Weights of a small mixture-of-experts language model, trained from scratch on English Wikipedia: a variant of Muon for the experts.
Below are experts of layer 4 (counted from 0) of a mixture-of-experts language model. Rows are named router (the router's row for the expert), up (a neuron's input weights, with its number), down (a neuron's output weights, with its number) and show model dimensions 0-127. Each number is 128 + 32 x the weight over its row's rms, rounded and kept within 0 to 255. Numbers have three digits each.
Before each expert's rows: "comes before" lists some tokens at least twice as common just after its tokens as in all text; "mostly gets" lists some tokens that are sent to it at least half of the time. This comes from a sample of Wikipedia text that the model never trained on. Tokens count by the router's weight.

# expert 35
comes before: "the ", "his ", "a ", "its ", "Historic ", "these "
mostly gets: "of ", "many ", "During ", "For ", "Most ", "among "
router:142197127144143171112173061129104115223093141194123140168104199153159182092085144135128148112173100135179133151133114180130128126148112104140120063110135086108120112116151076177083153112112113160120088080142091149184112195104070117133133110133165111132155202138163119164124076144176177158164114110135121175126131160159120110140145116132133123107095155102103150116073124109148137096066
up0:081095173144107116131109116101141169134137145161137086179086158111108136092117201152076078159133152101089148107111097071108084149117125113085121160165099110112085126127093115077155103090050133156143183159129117133117119073164168142139118111172163158125072147115155130079110156150143103132159161064139121040129128167130064192149110132104077184169162117171170072122117130121121149137154
down0:138137112144121129062139145084126140143123070126099083087139096137076155165149086114113168068122130115162135061157105073181108120186151141151135169127123144165168152097140054141131135139163156132118164187116138070154112156126166049134115113095119094176165195121126172127127108179107111071108128144111188100124055189141125098149139124123104162140178118113073154152107169173110162139132
up1:133182087161201147125150145063122101133045096165155103211101152125124102068051188126110118138115130180177144126161122085117113131138105165120135143154097134149133117124146168126167098208123093069107104081097141141164107132123118089135114107069144128114133095151099153106119140141137121112116108215113168175139142130120140115081164169119153122117076134095161097151144199125162134154175
down1:082111041177110140155152156145151108145141096138112088087149150176120148123150157145144143148118150155144115157155139114222089134102132162146075116111187122097104098174131124139159086115144175103164090131137173184145126108126121093192105176127172133122103154086106153151098103130125130125048175098175137113072096108092029146117161091180082105142172129133091119123082115170136131136162
up2:097080148121142143042044171156091094096143111125168129185118135088152094153118163082144167131099117142134125128152147166131151183056090101153111133059142129093085127131144179176140115166101152138151084168124133139107111094186193112113124077178156115108088103120113171156119134098136152134140102118125116117148136058133141166205082126109133117151216140096094162128118173106113140141155
down2:119114092175121112127030150159127143126119111142141110134105144071165088072141129162160136161102091155158182201142193165107146135110113118133139154133105122103160105093173085178105116160104137117082127050110109152065107062088135124170144109130126133122143099120092107151112165118115108136141098132118134130112162087105098110136065192138178180187110098065124096071133146074178095100121

# expert 82
comes before: "a ", "been ", "not ", "be ", "also ", "the "
mostly gets: "was ", "were ", "also ", "been ", "have ", "would "
router:115174144132160135116136139148118127159148135146164146177119128131107156098100197131158100195165115090136116117156114128133171111137114126170112081156094122127146123094157103196101133142104170151152059076170058147190199167127064116141103062186180127118145157132138084149083106117167135154149119071118081154130156144131132169140106138113149075144120180109083194077125142118167125060106
up0:177102178148112133126106111122162108148119170107143177130190167155160124085128172171085151084140131139109147127090168151141086109121148153185169109149121187128120168119079102099102101110118103180144108140167108059059175193111155119107095106178069120117084155094119115149098082112138148179122133092193121132139142131102110123146174171095224132127158071171136143118138101102095177117147
down0:129181190115120132174078179104122084134159069151161093124087080126114084133179120173173149215116185146134133093161105149130127109098052112068164114109150050124145123115133144164157111162118164102154116113157134184085100083138144179074144159049074126139151116157116150135119121142130145149150102134119123119150121096126106084092091156157088161124098176139091161141126167139166135108079
up1:133154171140187130144138165127181164073178125093165147133090096139085151103155128098175061134123090134102154137123103123131141107145113163086110090074047175150158141095143170102100130109061101065150140076150118109131178161129074104113131171120129075103137144114164096120123137065173111109112126162157121138146158116111141154115112150134104151140025130130080209148087180154114137118143
down1:127132153071112088086173157177128158142114140143118049119117082088142128102127162149184096095092093140129104144129102115130106117136119148164088133163103114122089082159094145058144103117122162111131104125114150177129074099178113134085153103118121109131092205192143117103065116151122121165074194107149110125158116203136137098173175127182101154177148186112163138127114060142153140191137
up2:149041185145134111154091121133068122124126118157116166116165128106165093109146149151189167119105127139155151160085116078099093120091147141130063162168177198104160149135157089107088085114150168141138109073171156068139150157162128170061079139156110134226105149128084139188139091117166109121077110139149165118136124132099123161126102109044112112143090154142092133141144117107115133131146
down2:181165110086229155116107144163121136183115114144136108173154145106105136105095116165113150171082124103054156109140070121112195189154119163110142082086148120141135074070132073128129164117118134076128105168096164113078168116134127122100132147104094123089124098092105129134118129106143094108142111168093099109127042125126151150184157156138185125133131076130135158115097092088132071103062

# expert 4
comes before: "was ", "is ", "also ", "had ", "has ", "became "
mostly gets: "He ", "she ", "they ", "who ", "been ", "She "
router:201169144129144151182124149159111117174124146164186171136114148149147182114108213125171126199147122094116149095146127133130132113147108126163137132139132099129173071120150067180104142126085118124202077077173106144115209132135121116124107076192185128112157141113128113150086078140125131177161123085122060137094171133142131142139078119119155065135122136096077152067130142126157136101120
up0:101165136125136113148155089145149171115166118098118160094116140158134173084139169144170116168113082141134182119116113142223109120100138092154132171095132127115079073136154072100034137144148122138124058082112114148076154161124121120152076097127117135108172151115184127126129119079162165171137147172180069133191111139139174122090116213128127132117093126153086139096100146149134091181172
down0:162108150140091098099085128128145130058151130129161100051108159153134147123052130124129097154065078148127144134113118165121107156135101116107133153145142099120110135097115138165121073149146056134145155156183116126092140186173135164092140168104096112141091150142134215045132136165168092108119169162085097083076116164141103134176161113166167160148076132160112098101154078134121168068098
up1:125069158179116129177098138121118139122116082177109139125191137133090136182129134139170132094143159082147145146145094137080069133160134133118130074181080154079100155154131129132076099205123126101159124092101087158132109094154101135092098172061053110160076163141114147082146136054112124136126152076112151078153158144087109162174131110065123131095069117134131070134127149086102121158127
down1:204187148105079149100099122198100136116190148127137176089111107119118120122129189132125127158108129143065111099162141144146195120067103154134120129127150084161158101111169141117220144144141130121181143103094160146118145097084105124109157168131127221158152131118188100104131136088108103157096094133127169163131141155135152106073122141114120100174101065150139109173126121141084043156120
up2:116126110178187113079156099116142143086162194160119087161094145154072155234129131157117129119124151075116102091105123196105123117130089149094123099129141144166126106146129151139131093146103122075096162186136177198121122137136172090123159111116139109162137124121146128132134156133163095167141098148116164135086100157139129061142094203063149130164073182126130091058111184107109162147132
down2:098068178023143115216137147183162115182067093130095156098141130092161107090134130146148103109097109144143121175147137080148143124121148079118134150128128139100110166151092134133125106133093143140142150083188090104120106180111122126122066071165174175120092110105157104132067066109059089078114159100118140153145170160095113137125168130151161161129150124086162151144125120106160083151103

# expert 5
comes before: "the ", "a ", "his ", "la ", "F", "this "
mostly gets: "of ", "del ", "To ", "between ", "toward ", "& "
router:167173150156122142185180086124097109187107138169148158144100180174174193143108138127152099194114135125143123123131133184132132089130133051176142082158107137089137114115154095197075135107102135139138089081161126131179159170117043114109119132138149103107138175131161108149127057141150150154102084131123106149127134152163062163134130081087144131119092172099056176109116118108130107085130
up0:172149136113103118092144138127149123117166129146156169183196124114078058146062158085104099148136159122097121138152115095096084084095146162078158102105147142179125077085092131144088147110162110104116148191128154130141189079150120107126067160151163103102138128143087096156156178090130063167094102166148125100159116113146157155077124152136180144151173070067097155126154111174151175090127
down0:119177120143148172150142170118138120106118144167149110095120135144133149159082145143170117169186087145098111100119111086215170165133126177163099181131082131052164144113170133103153083123186176089130147066138138137079115173132180085103174083079119095135118108137175105093128146146134173151138095114140085096082115097104152079191074101110123204111137125103120132171137091123141150135173
up1:110109072112087099153115114084140162136055133102106137094128150107143103185065087124116084135093145148109173111152095160129130112092086135105124117142154144142126092182068127195120154109207168124127140133151130125141148126143047175132085137133097130128126063137137158169145042122121098110056172173079124094178139139158136154170129061154087121139138116126143106169062111112175107108112
down1:088061205144109144148125069102080147070137119154190085105172116159146127105137199102135109128122078035089104101127175186116179149101131120123144151150155078104095116145179144064126067144140121121149109099086119071125138161139118126137107160126135117111118160137141112071123082131124103141090100142106172158116132089132149141150149178106134104158123111142070176087145152138089125189189
up2:099150153096099184176165154092186105142197066134118130197160133183120117131141115158138133158124143099137147124154090144106124110150066137122184140134203100120150179109141057105125130144157167163159148131106159115123116155165142096197095122129161129152136114088170161168154105134081158146191192159122072144152164095105066156195179158139084130111150122167133153169157156128117136132122
down2:147141170107190136083105129120146132069096152109134123124106128104095157155082171143076136170091106155041120143136132157098081117119181097159133062138117125146126147146133103133110154152098137137188100132171170170032162093175184142129083153093144182134054127112079122163077133103133121123129111154107128125080098132106124123113130088156143139179058139091143130096163140134208120086109

# expert 121
comes before: "the ", "be ", "a ", "not ", "have ", "his "
mostly gets: "not ", "could ", "may ", "will ", "than ", "would "
router:162155130115161198123184128115126142150126109167137125175095122162170182099131180134155117163166116071146136107122118144145142124154149150162133077139103136091134122109169144179068145115079134143153087045169108140169167175114036110115133112168184120088141169153176119147144121170125170164189093088140111173118113125136097132134104106112134100127131183063119184138061110110191139101104
up0:111168068084124149153137110111183107095055147087125110112095136126095158115129118101180121098143082122072099123173078116147066123118124094166106137213166146150218147179116203112108148104124153126082173173140166140138133152114107160184181126164159132097105116146167157136121122136113111118114138130132142163135086082164089103131108135140109197079167091133085146140142072091089084135128
down0:135098138147104098101085134095148142148049173154090173135159150141105087124161114074109113056144129105122155099132152184066098187057170096159128161138108178125189218157155142097167104079122171132144135168082162205143112113104148107152142157124151094112129206104145148112134142171133148121120106130196143114186093152117145117082134125123113133131119161144141138155123151097079154159143
up1:113120147101158150124121148145103125157141066131092099143224146143125136104161085073116141183162175144110100157108161128151121140145115090139172122190133088118138167094154099108084074157147095132084169153141119190128099084129145108116133110111108141081121118091076113094164108088126135132122104067097186116161042188129168166196113113127137174116170105157113123133150195078135186133156
down1:109114128123214151103134061100117111132103087176149128082088065152183130103125118105081160111111095092132107143129108144110101154137172067103196107113120147092168099129121130134125083130195179074179139135069142137155126100093111064115121107127214133093096097129087115215125123176144109122134099116111149141120125084140106108095162122170108190158089159125097101173132103075131114123109
up2:109145094083089099056150090105076187081098098132135106138085165105165098134152157080161144065140105093127166110218133111145034143167161143171114100118130138186102132143173149112128152127113100114136144111152109130109119144122161139073121156143122132159163121159178152159171048120135088121121128131107148084124135192139086126120131080125151086164133110083136129133175035097125104151125
down2:109092154117094137149180053138140062111141108109110093167142139121175142175134157116106105117173143135127137117184117154104199102100083095136135124082099185129114173075128132141080087149107067176101134177121114080162114089123140121099134122097094115114103088055115172111149158096153118103157121128193099168118110101150147118107200163099158148089116108080145086097100205188137151114154

# expert 106
comes before: "0", "5", "8", "6", "4", "3"
mostly gets: "200", "201", "202", "199", "198", "196"
router:161156144153150137147124133160111104159125148158127155178122161142115148123114147121184074168153076153122161117184125180114148135169122089118164123199106112073145085139131105177071187096090156170131134112127145135189168176104084136179114081135132042130162154134138118145066077129158160133135137104104110160109124198145102189124129145055145123087132174110126154057121124069144106100133
up0:155133117182150093114117153120059136157083058088142104158128144166080106123110078183115189164098128170107099127160086095099092092108150135091139110075118070165149120136097108142123133112165118183148103140028182116104093166131043185134121101157195163136129135127125122149105140140108157140079161098149148162128134137147124103118037143099174074107095135137148111158128134116158142118126
down0:118116056115117151149157112160101096108128141085114155110159155148156065163110128111134113109103121123085148087103180154212142166146146077050131146136110132172097143126091099090130199104117137096124128135142166134148148145193145103120136144101093087121125110100153174152097127092199165145188184134133059111170168098145126140145127134149062174152135085144149128082153147083063137159065
up1:114149166142155051090166171138125113129093124178085131163084109131170133134118133106173096080141114118086133079141117060149156162121081126129135129133183156160125154117133097143097163138145160123175114073106054171143139121066129191119102150167084147134117115177148155118148112055122022136102141062137127135148128119127100117151184146137156135133188104088144110092137105049129143096113
down1:195135132155096169173129092115150143120149104105192126138133122103096129111141135136122182152102140153129088124160126173108144043078142173104131107095105063139034135062169132116146060129110102114126159162115149060095103102131133090092143112134146130115125180134149171134186165102108162127149091090132155107107122141062156195098125081093157086080105144131132172179099085112149120090150
up2:125128107126114075178138082104088180103129121112149145118110110110215153084160120171155196123042163133062113132068128089139097093107178103129096111128147140180165076153131082139132071137144069116153128139123139180172072134135148155106118123140100122096172132075147138198166136150151131090117133104155120126090089129152048175057139126129132105124171126161099112107127117150133086110153
down2:122136148107180163160127088178173099084079129152163173105151087139087102148092102134145137156176145117123166172094124143142157141158106173130129168143120142101118169100143158100092103128157136133111071152133179133160091118126147019157088057144114124100116086109108077098175106165171130119142146085103199145087117104124156041158133090125172062092128109143145106164120164102168108123164

# expert 87
comes before: ", ", ". ", ".", "us ", ": ", "es "
mostly gets: "at", "ect", "omet", "ophy", "nit", "yp"
router:101136142126192165105130128160119114128087146134111197130086182163134123115109160113180098126147117115147156088140092127077168078144141128133149103147093148095159088105134123131046147056104142126112104120138107180147147142093055124143129141195131117051186116176172134129089146156129173116151041123123149174138164133196139154179118108118147101130109141090051152090114086089123118121164
up0:126174090138133176157171119158135127133084090080126118125169102159169144181122087165101150175108120157139134146189128117155155184147062107094130116165181094147091135148086111164132143123116144117126156139160143113128042123180039191152133110099156112130159143154123147133132111137074155114111175145150147134178089195085189144115083131137158081160143149158113110174143081192127107133071
down0:148161149184112086108142135140119039118169186161165127123173107078141145123113146161148180105162136179115139169199149062103112144095135181096085126124125089128151105134176100147119124116082114139149145127128104113182128105120134183062109157131157102152136115113075121109152069161090159177110093161100108132083147147221153114181104181156147135149132049128114162111120148120079117126115
up1:146130118103067147122119152158137141112133122129069132149102140102123194089138074124094148190123140104132133139127133183100188130153159165151092094151209089121114113124094174142072105202103115176126120133117128133104091107117185140103137109135134098164156142153101118129137191160106127148135134079111117141189151126174170124154041178042168116124066195113132098161078110149156162118117
down1:090147123167156119101125109093170146155094041098107159092119064080112092071101120132150159117120127121131136125046130130096146111119133137137179080140131090144169124130153122170167054072146183104117132101120142183202119166119109182141181096175061130092034164114141135140137121148154133130152140142095149098082091160106127159148112131103134152152168150176126128136173099143137080083127
up2:151157117156150130111105110147131121108128106112134126143092121174126076160086162127140107135084128103133078094128122146121199151093106163136165073162195107118159139171176132114106131077136066108152099102132139113175119123071077092057172149157159133126143096175147108145220124112132147160101140084117125104117175130173111078136135104121143128123199134095108165209085046101098098079151
down2:117115090130075130103112177120053173115142167150078056106088127133187063156095101110101132125117109123109099105141144078141129139133101107094118174127123164199164120146134130118129086082112125133131154099113167151084163090139126054090151115146104139052059125117145185143101123115150121175074142147107097069116130156094139115140071107153122143165103188125139087192181088106101136123168

# expert 57
comes before: "to ", "in ", "by ", "the ", "on ", "that "
mostly gets: "released ", "made ", "played ", "served ", "received ", "used "
router:114176136206135115139163111174074081156126152145154134173125135148178119153086177118162104164165111164156112123165113136138149075119085104149157054117107108124207105122168087133103159129120181172143103077157073176169171126117134117125097051139130119111147141139172069146076112152158121201159126089115123144107188149130103152131102144131133075098132171118120149127099126142095107075064
up8:142130146128098143126140099124119099144171090144128154122122109139163095136091141159154149120078097134167098069143129145137088124161134112120116155174121111099182092140113103074111101126091108164136084146107128170091177132086127123143197081120163181137161080089179123093107114148115124146110109049136094142201154156114095133122116069131066130102109193120086072132098073229196107088120
down8:137154159116168097141154124118119121060127101155145046119112144108120198102154142140149126127133098112140102193038144066096138113107127125100163158098140112120148116104101110137089104093145154063109119088125147077121101173159127130138100151161104107090130160181128110155123147140105168082144074198127183132079134130140165156119112187120122081144161031118117173136192186101084148135132
up9:127110137096117114124082128149064141128105092119129118144135119166143209127132134055171086133114083178064125136083193144172115135160088120105204115112165191081163153111138091102142132133076146145140154154120112170150108109179157094099139114180159132113091144134098160068094130196104102135141148111097162119078135104134156122165153174127116119153141119026141118114164084141137103177081
down9:149120147162088101172141140120117085110144118068118161160149122112150081164117168121078130109067104112026109113083119166093112079088090173100107180108127136155158110131139149127153195132150091200147134120099127106106130148122147141107072095098202127141114087154168134153082115102110109144108108129135124172139092131200152099170077131119095110100148108084087130138119141186032131120093
up10:083169158136126111160136169173089105168142138115113132171168161125166088119106149088156091180136109099156140129075064129141110173080128084105089081087098103124162139154143113169132127106151184103095154145170143085136144113059146147139141088104102148171135114115146138183087130149118071117068153125055238156110155086085134162166088115157169136082149120180139113148128151130108122096100
down10:178120113102106136125140119110130083104154059131110071102103131134145140098137136162096167124116149128079080101148168162136173087148137158157166138184164123108126110176095155133096098096079099182123130103126127137107164132206063068138119168121139084157164141098142130060128129047105149171172151093165048104125129205163152123140171146139053115142110092104157112123109143096163120141157

# expert 45
comes before: "| ", "(", "of ", "and ", "|", "League "
mostly gets: "World ", "Best ", "Party ", "Film ", "Science ", "azz "
router:123178143171143131173152092121103113206083123149130126192092203189177185113089158072180111146140113147163155201168069175111118129153136089164166100157147101138137107084138122123059157131146124117130107087203107127135139150105128098149133111151127103133153156162145130174121077178144120204129115105052096126124150158160122145143128130069169111100129153147132129140150121091101124102091
up0:153118201130108159132166121112116137170109083105104102147194097115161101139153160141085121166149093108140145178111096155159181120151091115145155186159151078078139101159100146087150095170127116124133134058123132109145147171100118170122149169143154225126210141125090174123130114139069109152079182106146151161162086128127155178143101103126091172109117132136124096146099154088184115101196
down0:103054131107138106165075185173090111172165108076099132124135191130119074163120078138146124132162077134139179113096111133137129115124130214202179131133125128135076226105134107176129175114125090121190129151071133100065108090142161123064154107109133169130163135115127134165143131173111151126140089137104108144138179093121128135103133129109116136150126165127177152115167127110122133113046
up1:171166130175035131092146140064152135100169078111127113134100138171093126147104154020099130102172095159130134112139095111146081135087160135105098095147164120134126128107128114109129148156086109079093081150121128133107107129103152099121212088203076139116163123110133173090078088106080119130140088128134086121114130157171166132130135116133079100095116152040123133100106101178139152112160
down1:094153094112143074149129097189148069148042080054148126156058096070132114136156106103115100207129141125142115105137124116159135149142098078144153153179146132135177083105132137165111134177086150123144109162132156089146162091205152141142102152171136098147122083143135151179104128170105079160117121154178130090144164099114140111128118094179196153153109088150079122088140108122116086088139
up2:136169098118166037116099096143146123074156102134121105141141150147096132185137108131080155209194100143078122105123090080164146121140150107179130127146117097112084142155148175156136145112107163152140131124159186179203168166115164099137174124177101143089125117149186164169113103132068157175120096144101108087165109127190155133164134130140149168065127065121153121130142090100130100097154
down2:124121089154082106186138157119225162168160117122129106089122117148151138122110156132149148096145148147154155170094189114135143114116161091144064136072140171178164106164148111150185208145116123067145089150136147098149155151178125198213163151168138122137060127185101112112106179132194146112159128142152119158073127124137141143105138139131080127110140153095168109121174145082122139151145

# expert 73
comes before: "of ", "and ", "(", "in ", "is ", "was "
mostly gets: "ington ", "itation ", "overy ", "ission ", "ival ", "ame "
router:105137150135160131138112096148107126192122106137115163173069176158152161117088187110201052167124109152171135136185096116136156120105139108174133124115145150130159079123186116146054148155135134131124135098175066145166167212108112123159125114200138097126169147162212119180119115137107155163123106089096098119123150143128120166155079133091195089130133117134119130103127148077127090087158
up0:121120109088111122185093175177106126175114150155127160136118096136079152163113120085126138128079114121143157159169108116114154110223136125201111154101134105091106146134141123141039112103128171197146134121122106129079122204119090153091089127087136117135176122098196121095102129172111122143159137148108130135089124089115120145101077134195147112142100145189156087078150155193071096085142
down0:170112179179163108113157105110150122135179153145063102125120144141103110088124084214144128109151114117188174213107135114157107160082175111118174101110129110139063105122075170116161167143114090168081212155095111119112130056131154084144157114164075143150120142149117134136162085073131105124159114155115107110092164119133169181176107086111135126135173123093100105166113108104102116163105
up1:100068168196168050171091113124094128083096078095138113181120149115162077061129141168133108150180113108183141152149117085137174090107144099186123122127094136113168095140153135150131189168100123136092158137115152167134159144080147139105110141094187137198108150190129153140135077154088206113123137130101185113110125111155124165169162144132113123093122074161123162150156138133104128082126
down1:128070093101151136184133161115159186195102165136149111088174130135154163176141096077143146112105138115120110130147167166084147134154114163088090114159181156102152160119168103133141086107102115120164100137109142122107138125129065138169154083135161100107171106054094103128043128087123092097096128125119147124102136158136076046090157142149132117073115157141169172150133145073207128100075
up2:107219117146146095086160141148053140182144089152115149166063131125155127140148135132181106093116116098165161116123076099098105151154167082137130157139199117130140145178080149122107102171088097149122115126053155141160130141054121134223132092185067124136084123116142132126145129141126110149151155099166052177091115093110156128136127105180138131099099162130086117076154134146140151135134
down2:109118123109071146148122151144123149106163104123115141117187142181109084098128098117093181139123123149120067153129145126168120167162127117138150103129088163113090171123155108144111160083064167140136138160190150101119116123153152114079130138086137115106086135067114136156182178131103159158053162100061109114120148116111084124090182086106112172156230144152115226131138071136124097108092

# expert 2
comes before: "- ", "| ", "==", "The ", "===", "In "
mostly gets: "\n", "\n\n", ")===", "====", "==", "==="
router:171162179155145138086127136162102113169115177173151127124123154165147139098130164119124112156191130148119126132135115180115115093161056129154192084129109122119145068116172133144071129056079111188152054083152111133182204132126100133169128147171131086133174130201124121120118098129176186163154090085099148181116124150140085149160117125099146098085069138117075127125135111101134114108145
up0:128132069103180127141160127085107135101178073136154107130088145169187107099092090119091091130169105118174079183145120148142104091079125155114087117124135103143123161077154156126111159129074131099092094144097056136136149152207186129114128119185131143152076114188170145159118161138167121134123088167108160114166114126102139127113122188107210137123132143127156058122079101069080152123136
down0:121132156167066107068121181085090135084141143117147182076136127142141152173173169123112119086101153136127127095107143144130128191179136123106074165109081102105119117164143155149113097131154142112109115084141135084198138097142102171166119145123114142090101119121063126094124135083092100153068160069114102174163138154137094085106096124075116095071148118139186146111168162191207076127126
up1:125141129109099142190122083138129163109115076100123168121165125160116096154150079192147094155133141128134138094148124103169125119180139101113149125144153160129132104089110080160141104180117122162167218160183147120128111145164122091115148138112100156113092106129182076108162152175110064124048147133143064129131175176066118225129135176164170162110127114172127182110087126104116085140145
down1:116056154117166132095123107113144134176131096136117136137133119091104125108154089086091161106135127139080137180058129102132088065092152167164108088111126123135029112171133138142138204166142175108172130107103162094144196116125171126144084171171093139170097145152174121118150114125141173090135086087121145099058141089210154149119144135135140140141126120112078133064102150111174181131136
up2:103176167121098110149122075115150133119158060145121115169161147129113162095154096156163125079115140062130135143102089082150118119170071099160151165135124069110118126146083108192104107115153210170134155100148144132089078171134138110153160152116087093135132129159207137136141137164160122083075155178161079159143122143174163104108142155121118156169227156110148114143118153157151096066109
down2:058146189159125140148135130147140111090151101128093163228142149118115111140146091077159113099098123123156127143142133132119123149109106094146114154111115169191108098140192149074135101124112113107167154103126103123137180117086170122105114136111107089150097112089158074173114179076157108070044145075184118132112136142137101152183166182098123123129048116175108137090166137189131090162128

# expert 149
comes before: "0", "5", "4", "8", "6", "9"
mostly gets: "200", "201", "202", "199", "198", "196"
router:201151152148139147159186125141099098163116140161160117136116176141129132123115126110163091160122063150126122098186118187110151112133098092111192100174100093102136077111134080182113182068084142194151101126137126138152163204106098117142112074139136105112139158149140132132105056139157161145143116104121095176104135172136084175134118127071126120084123166058083156066120124077160129112092
up0:090076135141171130081079139138179109131110139134155118169122087123117179118136106142145125087109054118107098197095148180104124082175115162132152137104171085114143117104147142168081137096101193112108116087031169102127129085121128129094133170149146060130183125145134136093093098145078181121173153126131085140169128121113126186166132181132148091119059137135117161135094177112121157187145
down0:121165135141132107068158120079127127110095154078074122054108104157175135131146108127087133103130116151175120093107188075048070162115138086108105110106071099095128121139117150126167131112132112092165096096170110128150137147109133093108174109172204172157129125128160100132185138102169106101146142154130150099164173127145155103149124079132156231113081113146098110158133073112105198157121
up1:103141139132092123107184176154171088143102131149140155122069098133116189115126127099145117085136137163146147138148151115195112171106113068164111141053157134191144129103103129118128198122102158191133113141120137107132160101073107118039143201064171118139151119109134115100100113096175126158156151168100133132110133141188183090175162098095128130157106150074101186150163151091128105178108
down1:103103157079192158121083120131140164138131137130152161058119142078090080163117112099138149148087094102131112124115115124090131121129109093079138089154124078143149101125164147119130114131093187122138134107137155088096064122125114160175062128109197096069157168096066114092153183151113159157157115159098154122091111055055070117094178165128137085091197091112108133164124148112115157126100
up2:149152181115125160130153127152094078133110115145112051119109094147174154154126117138130128125088116123091192095103101089092209167193114175076231129143116178154172196104129155116114139133104129147148099133103130133113115159140118094107119101076121131145105106054194121091128113107115086164152089127049117126113117145111187099172132092142108155154198089139154122110141130159158124167130
down2:120109129120095170178119142101127176125144063156138182089127175104111115170140127153158096130094146119081149095136096127194100117114187159088128133106138111165118109156090114122145168103139127097165152136145142139182098089121153172139122096125160156117117087166105113093107103104094212099080140133197072186110043128169135152087152172161152105123110116036113159143143127198091122105099

# expert 10
comes before: ".", "–", ",", ":", "; ", "% "
mostly gets: "10", "15", "25", "14", "12", "20"
router:158143165190131124136156127141102132176104162171157129143114157121144139111140158091161088145158097134135140106137132176119145102132097081159173099199125106102140067103113099185094196097042109174157100090137132158158184154087063105155128077161159115131180138135117115134082082138184141127155111104102131152117137191157035156139118133105140122137061146065094135076121110117133111106115
up0:081075116141160045073161131088125129166134135094206069140157155152116132154162116116128136141146104159083104094146127095127093131194127203149105142091165122108124117156148121154174183132148151155140116104112088082122174103136187177180107100146134099059108142153122119144135124124146181149067200128124109102066109124084063150166152176111165104181106141114124161138134122138135174148137
down0:138139137119167142133093116144207155110154092149122102144122159132140085132161136195126082183142123125154130061048146112113170156120160093076163120175117104190134097126169104122153124067110094153131145151089123095158097162104165105090096136145092150128089136087114102077076140139122121098077109108122106129081127105189153195111208130093190104144188112175093120167112164100117106107107
up1:095144158126122117121168073124111099087105108140156111094185124176154121159113141147151103167157129116103114110093064134116068140115100155156185141190134129094091055126139069167147077121139097121110165066127130079158122163173123124194135149177105162161081170108069040102086138112158119100130134071129141108120170121068088173142112130116132136156165150101140164173114149124094145066127
down1:123065140079203149108138189155100107126178114144053143135117092105115085156137132150105166170095123091129122061103122124152110124202154145073124145150081129134125125122160110165124144105098125093127112190029123102159109156136169125158100092081161176123087143143103158094074147094098151196076139150101154122138136100119133166079145145124129154100113119131158102081131164099202158155147
up2:117126113177154054140072119154148155104121124181125177180141144129130129122136113188167097133105122129183151130077160074081128090145118153144078148122090127158170100101169056100069146117159109139077171152123101136167108077049103116125108146178129095169125087119171162087078067156154136142134160122124099127121105145168158170135168090149148111130105102141124083101142107049095075147142
down2:198106098112104123111141068070142184161173093133135178100109098122132135127128114133111144045212129117144106100145154145163149126138091159117120082143159148094136055152125088104161108089126191084106124206122127109190093139136181118141065142126150183120126152160137128103132109122114133168120155146156061128114113079099035071105127106131104119096139117091151143155118144182125164113150

# expert 63
comes before: "of ", "and ", "in ", "for ", "(", "at "
mostly gets: "University ", "School ", "public ", "school ", "College ", "social "
router:137140141122154107163182105210133069191076136119146144168116203186146188155110146095192119100120123145182165149137124156109133106140074111138185070113073090107134126094146116143114170075131144128129106125129101140126184163098092105170134051169114096107166155156168119159123096149171115145132110139068124152117200137147125166117142108093151120106140121108097157101137119061164135101075
up0:089137155135154146107134145096103149168177111135125094171038169167093118157092148108112147075072131113173154142123068110143154108105146091102141128119117138160108058067124136175126088098142189139119141111099124147109116123145102089105161135078135182098021078142139103183098130124142123176175114106117131112163088105121174118071074151155092087092073157166182143126148113123156109119127
down0:129095130125117163082162138116145141132099109142175158167159116127128102102078156160147090117196121097066104081119112117095112148159148078110099122123103156123122152141144061107081107169110125158091125063080158187153085188052128146144148153138126097177212136131150157167131115122164169127107162126142129168110092141141070151170191132091153128186155079101081113143084120162147120108194
up1:201115154097101122144144116122083077194154137133179149144161064157102174129129148084122192132092199116106151182113084102110092124098131140071154133139119154112129135184154151147092136119117095114121061142179068118143162161134157068105109159129155154129143188096109126131114059139143098165203136073133147140112122104123159120139172163139099113141151093176168125123130129195145107132059
down1:097127110181099178114111157111094163125095177134099102135050123131197103139101132145229086105167126145152146128090147135145163146117083117187120158110153120117153135057105101101128125108153136115099122080060127119103123180159090146174150137130110110177096077057149182108108162172126118114029143127109111094161127148141082131149110149126141119150122102077122125169107130180079128078129
up2:137148208114145110154103157128083126132099167160134145174145130141120121093140117112123150111015076060209148130112124076068116117158141124139203120139120074094128097145097119120087146153148165147138136111137160128125149130167139111090178127148118113143086160107158063170112129148186105138113108126100100087094183140143169133095068106085134156133151152100163097121198099060128137152168
down2:185107134080098142119135128071103143145183133097138124094120072160093096110100086085142087160135148145124083099148152104122145180091155138103112159141128098094134165167097169084082063144150103119149164205141113074139128120074156088133058104144161143101169088092165085133072158113161110101120130133158065107103122079139163121148085158155108104057114135097092145114136139183142120120057